python train.py --n_experts=128 --experts_per_token=2 --d_expert=64 --d_shared_expert=64 --routed_scale=1.0 --balance_bias=false --init_std_router=0.0302 --norm="rmsnorm" --optimizer="muon_variant" --lr=0.00585 --batch_tokens=[65536, 131072, 196608]
Below are experts of layer 10 (counted from 0) of a mixture-of-experts language model. Rows are named up (a neuron's input weights, with its number), down (a neuron's output weights, with its number) and show model dimensions 0-127. Each number is 500 + 50 x the weight over its row's rms, rounded and kept within 0 to 999. Numbers have three digits each.
Before each expert's rows: a language model's description of what the expert responds to; "comes before" lists some tokens at least twice as common just after its tokens as in all text. This comes from a sample of Wikipedia text that the model never trained on. Tokens count by the router's weight.

# expert 29
Coordinate and number pieces. Degree, minute and second marks and two-digit number pieces in geographic coordinates, plus N/E/W letters, ISBN digits and chess move numbers.
comes before: "′", "″", "W", "N", "E", "\n"
up4:543541444492488499506500507481486416485586498396529474588527451551460599517439519509514488444565481592474535494529503500492468484484518517431515493397436533478415508481546453565550496486552498382511420497615470541478583534519518407567437486447538587413518458507389573532523486435519499538393494493512424463416554538594537547427581575453514543533486451550510524458460468452505479483439
down4:560385492463458511516487472539458492520488576513482581503516489559483532492409460429461472488534512492538486526452533443430546509467487482530405496430485545535489545522438435518444462561533482487518517509401527478498503406393464580539497404424531506571531531508450473413522501535511441580495431521460470561498461487544437378582516457464461434520563438517513417403410496581524614531401
up5:474552546528408490496475541496603541504470507525382430375582491567428456595460473488438388490486437385540512523493503517582466482475521535500421540518492489564490521521556516440498520491543488539497419479412470505495524560637560515525504568455522544409460558527532573549536512493512503531451537441550491501531482414465450437452489454438529517487484545550442485416458540459561570455592
down5:413523467534512567447521548460550476525517601570467531514496509486543466492486612445507521474517472497600548507541496471463599507528504475556578435459455509560459389561470461513484423573477517549524449537536525501583457574608453544554571566454535463577410532601488439487524390587493565540488505567532544607504520514448498545555426563489482422527431540547507548531495473512500458470561
up6:499589474526557540526483490488426502516467469462532499505452502493488457488495500463413495550480415441495549539514480509539514570484494549506407589522477573517535617464525466579466459458514510531489412473511485433521528547588448455424475511444507409463387501534529500511467531636414490477582523470470455530582580433547423517552599510593567457494482566535475467449639476550553446548459
down6:508489442608499392538502435448528519466464536472430563526497496469513510461439474492413505448506490448435465421521594567508465481447437521477461509509555454508516475583529518505543650600498528434435440473404464523480524565448557426527514517555523508476487568610450499482437417587594504591462466593524517554392479477459498455565497505535487570586469465461570498495499454497512519498461
up7:535487416438494458539434526471438468439555504455555484491550599521505466509498425495536580480537432484577445545380485602386656518562514419499508509505533471500463522571502509549490550525503513474503490517598472495435441447449513569521492474379524462523565478470424442440430534564453384522478499540435380548518497544537501520565508411502530442525554522459497537462503521539469515529500
down7:449472457527454502583514440511644511532494437529567508456449524523541437465461484608566477501465506487594539520498411585538503464607522458557447434426510527414480435473476473563514508473532528379537537532559601507614471475470466545451436453427441554454469474487553496482425425457540470523508457552511499574476518509438515571538446510509527508468479533525448470548557502453454463454632
up8:398578485573472623488550598411547494512421498518485468509471499468511506425553496541459507504518449470486484581476500448466421504494447519488505550477476483449579541409532441566366477460565481484505522507417550462528536521478440561468523455493453478500556517500572445492453509606477548532540424575449373445571456557484414431456552490576518458392503490561471458553478449487545516456531
down8:547478423576457485423521529530637448473482452503483456456516490555526459506572455513455437525515460590533510440483500463477439564499505475446461424453474484520493572566465556530500547481433457494573609463462522501478605568488518436512464433593539530535506517445477492529493500375553462557562478603578460525411556560542565395488451549505497413550448484532487458543578485485590491531440
up9:447466489505504473476528531459477491539529415497457468498439452516597511527502509573462463367544439490556484451483503541410496455484457483488448466456535580492508569498575461544519615527513613455552496437546552536496500468483534482471563402637399525474500525467552508495550524525558462536353516425466438455483542461599490466455517438543418554523481474489522516456452482545457486641501
down9:438472483442584372507571560452373518499536468529496499579465515477466576436510477448463610520411463532442567468475490571514466504553541437596484543620558443480496537485474453543442479555579481537497412459556494482521481519506516548507486523493459518581525457471415536387572465559434512400473576420467501474555532558553512420518452509500435501491563491511505499529573483439437485480503
up10:452571464552461565437547417499540423479447414507526524457583441464434515473456420607545492466489526448533570518409444579412420463497502464462454543500537466514449479613535575526504389459480481529501499446529500503492500496373546449535511494517490375449602619542519515481546526534547574436457497456597418508537517422407471492476460480496496527489532471497501531455513472474534479496480
down10:560466489428458478607495494404471548502516489436449427483523523512535457557529552509475489505463528475515488481564502482467526639552513501510473472495578531523617503574534558565615458473470500568449554600454567444476454503543520416587530426452510525562469386640570402512459422539510535579544513541452501533459541445501466502541504530469492505444459438443476456566485467466551463516454
up11:573520499532482395539536500557490470470539521427584376523454501494493495457486441552506519498403492456490567551464493469498459556460455425521431551551574532426568477518534517534433567514414442419546474545630552479606512495565594495552436522471452573485524506436513597450448427468441524509462485533492602475478465571582484489409506490556486543586501532527524438474539474540422510504515
down11:434417479429458530538494457526443536492515454429500538533525472459484528466489417509503436477492432499471487464600447468514558445456447491475538543513401421361441440517482504468405561568619509501540531507393501453475488595379507462532535501489480465541444458599450510519517445575502515504553416438500546496530464457403563462551532515446461408516537499515496424514490453597527560489447
up12:505565445527534569454591468570440450423587422460389481460516492450458539449506524493449499459486506499470461407558495479483505488507512538470492359595470489535421388531524473509600490449486501500440485471518459453453544530525488398534600511551464588420559429508506502447598483482468512481504471445512450470491514479376425569478497623517507449429492443472509512580517556509517521462500
down12:415537558391501566552493484442490547475469486493439485488432477502430587486481534497516584468430529548565571425454413437519585562438585475487540424515623507496569478571456474483479463471459522527470447591585498503480489479520543396506610544535511522503522452457490479470515544508544507537531499576559507561604470643512527546488479487453506466431457493453472445495521462414398482465513
up13:569503455533502510507558519475468497522480403431387532590493516529533448527559668581545489523397504449449490502491521441509492516397522534505429497523459508555522502382471429485531508502577546519498504465496497483503593462547467563482494460520456481498561498486485502586502503482584398500547577474476434444458555456430431469530440530378546550521443454452528518501426448569500463571403
down13:435568449544574455520470479467570513491511446493627451576552555487432485496559587603509503545560473418490565439494389585512572521504491399538492491523460433528542491473534515495442593448488613400498507505471531460557501543526449471645460425545457549524519549517461543508491493522537549499477478407580514532535589442498463443477563486567552471495485484549537472544497499554553500463435
up14:518500443521503516515452549519536493528502495439497489626528449600576524480548437528624504385437473588474561484472456440512546617447508517486484506434486495436526462442452480610479527477529480375514512484513460556500526511538466513493576457479446481618519497508546500507530457515436492446559471540498417459431522547573417494479469495504499405463507465431526369571592530423544488449514
down14:415446530486509435474537481416430489547512333487482433461535446427450543451466569504566531434501529591459541526497457574524450567502479544606587511502475537523532513480587521539453548547520399462492470471531487409439495608542519459482510485545509475514451510468517399444543564489455528482496474483500516396506493532509531535546529462524605384545596520528555514540492550581469559515555
up15:471515427562455580537534553559506453528622475425411501548465343421536522527461458481498483523484481512533464477465594484568450477517490461531504551525555471460476501473520437478521436523558485483508490530529529498479553497481415594541465438443463516536454540507596514559485501476509336511526495599556480622504471426447495495583507479589449464545557549508456508445442579517581524433501
down15:517603551476463506511551534500447525521470494548548531436487566516547473510509523518443414475493548518528523547557550519560441550589490498445537530485508522534493560489493408482424422460539613475446500581495400615565472568448443497583564566470527481526495541484519465633509459401513486527532352460430450446470496506469536426579506572513520455510530475513545493545471424526450581583466
up16:478494525580474440549495526504491434410467495507526522461602449562574516450494465490537445506482560518492426548506436515534488518609488430540575485503594557489490568431544506476463430451610622484543459479519384477407484471429521507459484566480502495551533477520484580514448459455518443519502444496429483515400507408502488476510514581482569527413475577627499483497518518493523462501363
down16:559513443389591439488560531453526610424525558437426533441585531418475465406465491514496408413477534483450546485485474528541428585539514444483486470507547514602431380434471450444522459445495530558509464563506478521514485585402483402524505441496538429565544515512513433484500484504480428530527452572531462505459479531471498401486536514482464521496507464500437394550523504435482507574489
up17:529598490470544563493465490528451451589545428452558489546517491538493557576489509493515418379469483585602525581481503508475505519521457390409498476569428468500480499488492448582499480457504491459492552491493454547536494572524495620547566431516427427459584514435540503512436477509482480458572471523477509464439415589480498559502520395457486499545451454361568497539490495407551446489509
down17:422480490553453492505469628446443414456484484550434498522511509488557407538613582447595477469575550454484480494387513590579472468479394505479562554513521471428464412544587497591549489508460497530499475583482570550470527506426516544460550478485512518536619522542457578493516553512509573481541496507474582479552460555525559476419439535488454540483424457450495514510455497451460491533566
up18:494366519505475556466525496545404441496503520413441492600441513532446519464489561508470493444428487531532519462481548413484528425453524574575537497513472560534521536416518509485598454537539408576608500506504459597515522620507505559477404566487506498447476580588488468539451552510532399533504513474482578427482490442467453491487479529544497487518494514565505433667509480518541495526515
down18:499502444493526447487468550588540469534418413546570415495466480607546524582547408471477535570440483538482420564502444488509529513556491503532503559475583462454486525456531526566491552478588591514449554464540470511483480480569478492425508524398413628455467576525560499534504492594563513471507504377450502476489478444524483529561533551518478493531567484494400466437569497522552528551613
up19:539572518521409648442489473521396512435561457446425438529427519494592478467514486535591566460585445536395491526564522543442503541537483544493524509396440423462484522440463462493483536479465504525512440541530553521473469538441457501544653552436502435445423453527485447483417467494474409434500500537534486496516528465493497504466516453491481534500449542476556542454582592561472501426466
down19:563532626576494517532425433603495531536545511406601519590567488544437490519452581524547492496448494486508542510385515505443443417510542586554496393437525607478488474467514533488474458473517543516536524388476508478486452524496495568471482464537556505554522399490550486474462532460477401441478430487464510454547490555497524589402415574562490555506539471465506501474470533515533549489591
up20:503486429536556545489599581379523527499417495550534577393432483523478480532553549508588479616542439424623509542495466424578462520507549521506579454476450457516574534517527528534582518418504442541497558517519513476439529555463521440546524523472513474469633515492476412536585439581517465516541466520484513492489466460551495494443458421479476581502445534449469464462560522506598545507528
down20:469425545513512483520566513499416462528496517521473549531500432453512513477504566449445481468612529443561509465483510477465505514485498473402465549563458589450456498470572479461524447563412514549484505553591534555573463491707571506482478529434510531492504434431502348488425446518574557450463537432528507494532512574506440571533478536471563425485450528439459506540572449542521476515447
up21:478491551499480517526410472457496457541502483484438499540517512446503526478489403472495433507461597518454534540432571515424515555464505429493517475489510423524513421510488518406596452363460542454502440474482521426587546467536473527553461422467540563552555584496483481435571486452463440508499526481498393522520524440517553693444530478468397580546519478410467569465531469487513524460509
down21:515557535615635461494542505491536519463530451554529511543507472485400495464546566569458481449484470500541534433533540536501496575522552444561668485371592408428415395531479481403477438493481441504478448449494498527502507472560499529416548497492441477498490509530563430578421524507476528536510563592529496524481552459471443465484449503497494543463423504540492506507444529488479468386515
up22:518495519551547477516534445555453490490501497469354590466479495598481471571369517459437519541533495514443512494455419513482433436460436625524460478436468542530630582459574371495566497553472474480479513494484519518486515477486503540509458505426414495573578573506513484526469521400506474514476441505488476442536592514536468491491418466585471524551500464436477544558501543433579512538428
down22:458463513515565485502534465429523460600490442476499536534553543627545538455440570538450503479519527524478418482597432452459524432416538508532453526602411631550608455541533514632467455512508562466511531534470503481522477516556405469491469480509440532512549437440539505488475536587500563458440583501549515503529407474432570457517493557471536562446547449450527487438490451518532524434551
up23:587508493533512516540486521526527488503531523494514505529444494448444420503573524582476569453524397638495407457534468589339454572481487493562530573563493501460494524530577389457585491474551534524509560459523512436502520477430473437531406491488558438481579547537539595544553566503536562531568519476431491554428479533499542392422487448521473437535473493518464551535497472535542483538512
down23:576545503522461505523565432462534507509521536545565447501432569566515525439408542523421564547541429498473475509471548533529543432512492513360426360499487421430574508525470457439500647529442506559369489533513468523541467530514521454531533585443499497412532506483477604535481495509512512524507491621474498560483558484500568481525534538578464551522507566479563504391500483466497508526537
up24:414469575568527509576500543570588508543512504434543527476522469560539554549504462465556437455457482468443505502430531489476456471430518457486558462476545421469523509566503542490532531493421467517469393597488550492449519548476476518543473313497529497464541518532374484531473488470519420462568511520571364469546572455504480497555487463528431559642500542507455495505431586514539483476484
down24:455523488543442504536480485532489482536537527573532553518498501501449548503442530492484427447450521484415509447503570490456473508549540559452440525476406490453545546548466434527442586540473488458423482458513580428479555497401582558487474510514464475487556678611488445491506493472479500616493528447584432412506540507463493602475535560626568528495501461538424411501500580491529475460445
up25:445529475445506537549443533503404388512443557524555498575534548587501510497463495419513560484467557474486572494609506484558488469446533528492469556509414471523475600450609626493519391551470609568460563551512495479516573456465442503428463474570476536535551534467533486564455481463496441537500565479543517496521518474458488477458426576490412525422431493588508558494529488458456414480563
down25:438564525491511431459459495482539528564475524452382425554480540486603484492503609520508476455598443496510509548402487573561510503548477443519510484469511480482531455476478452449446428519515432499409502468444535519425601456492582560633522502472537503500512458398465496546460511541458512513535559485452495500494487514421532521483493578385473511510388481484453497555512441500360613552477
up26:518519554460500433537563596655451546488398452471462481461566553545451503549444512480582445434455438487524514487478532467522445569371558478506454611618451460489464470506443567535505526544561517446515504445486551502403547536540564396522474448467494492498539443549553529514538484549481543536483508452464463535548461456473428471462475497414581551425545463518461506503505536509476413484598
down26:558491549548575480492466442511415520509534418566440482393530538522515546495505516515460538617468530505496587450541539511541478495548567539498535350569503474508516543520496484419509451476507494504520538525471522477407505400466472533490560452412553562459511513554578474407550478465464479493538477526452600488579391538507476494397458505601618582561546571457473463515525499463484460515425
up27:572475494507507461430498564508432606465462504439444538439554623556498433469523480460519459499549523430463449571489481551557558521488473541589444506461527458498535434472446437480474420366498450475460466527583550541507513491535557463435462447524477493549488495496610480536504390487601451407493448471500485510492478505570482538560545520510576511440430594403468554508428522482425541413516
down27:415473451467577500532445466484490462516462478460357482491553533547491508499522538496529503488556487589577579538542495504610491605493507479521607474415542405435399512527536386439532458472480469476505455421516518497468546444484464500506467462483435523456407493493546456629518584558530539430417492552402492456546465602470504488510464532434550498457513546543515466538513405523498468555501
up28:413479544427466464444526595424474435477532429499525518437450524531501462516510474497472493370533519517437615641495520491523421529500454512493511489604491519524544562464467517552476533467528428423560451481465434424576477539476497514450575650500482532532451498532545519479477588534442445506574495551523538502472560512489539583566552528608499577491460443527435514598498508553521474459500
down28:538427529472424404563478479560494541516480401474479508414463411518462486504380522554534571492470484502390567536506607555446479502528581475482531450555395590561496500435454430611501472470548454429518512532481531442488415534424460463486443538485490424483560575431479540435520545539525524429484433497553570464535541422536560469526468580528460538413520477467505567479503488497466535508509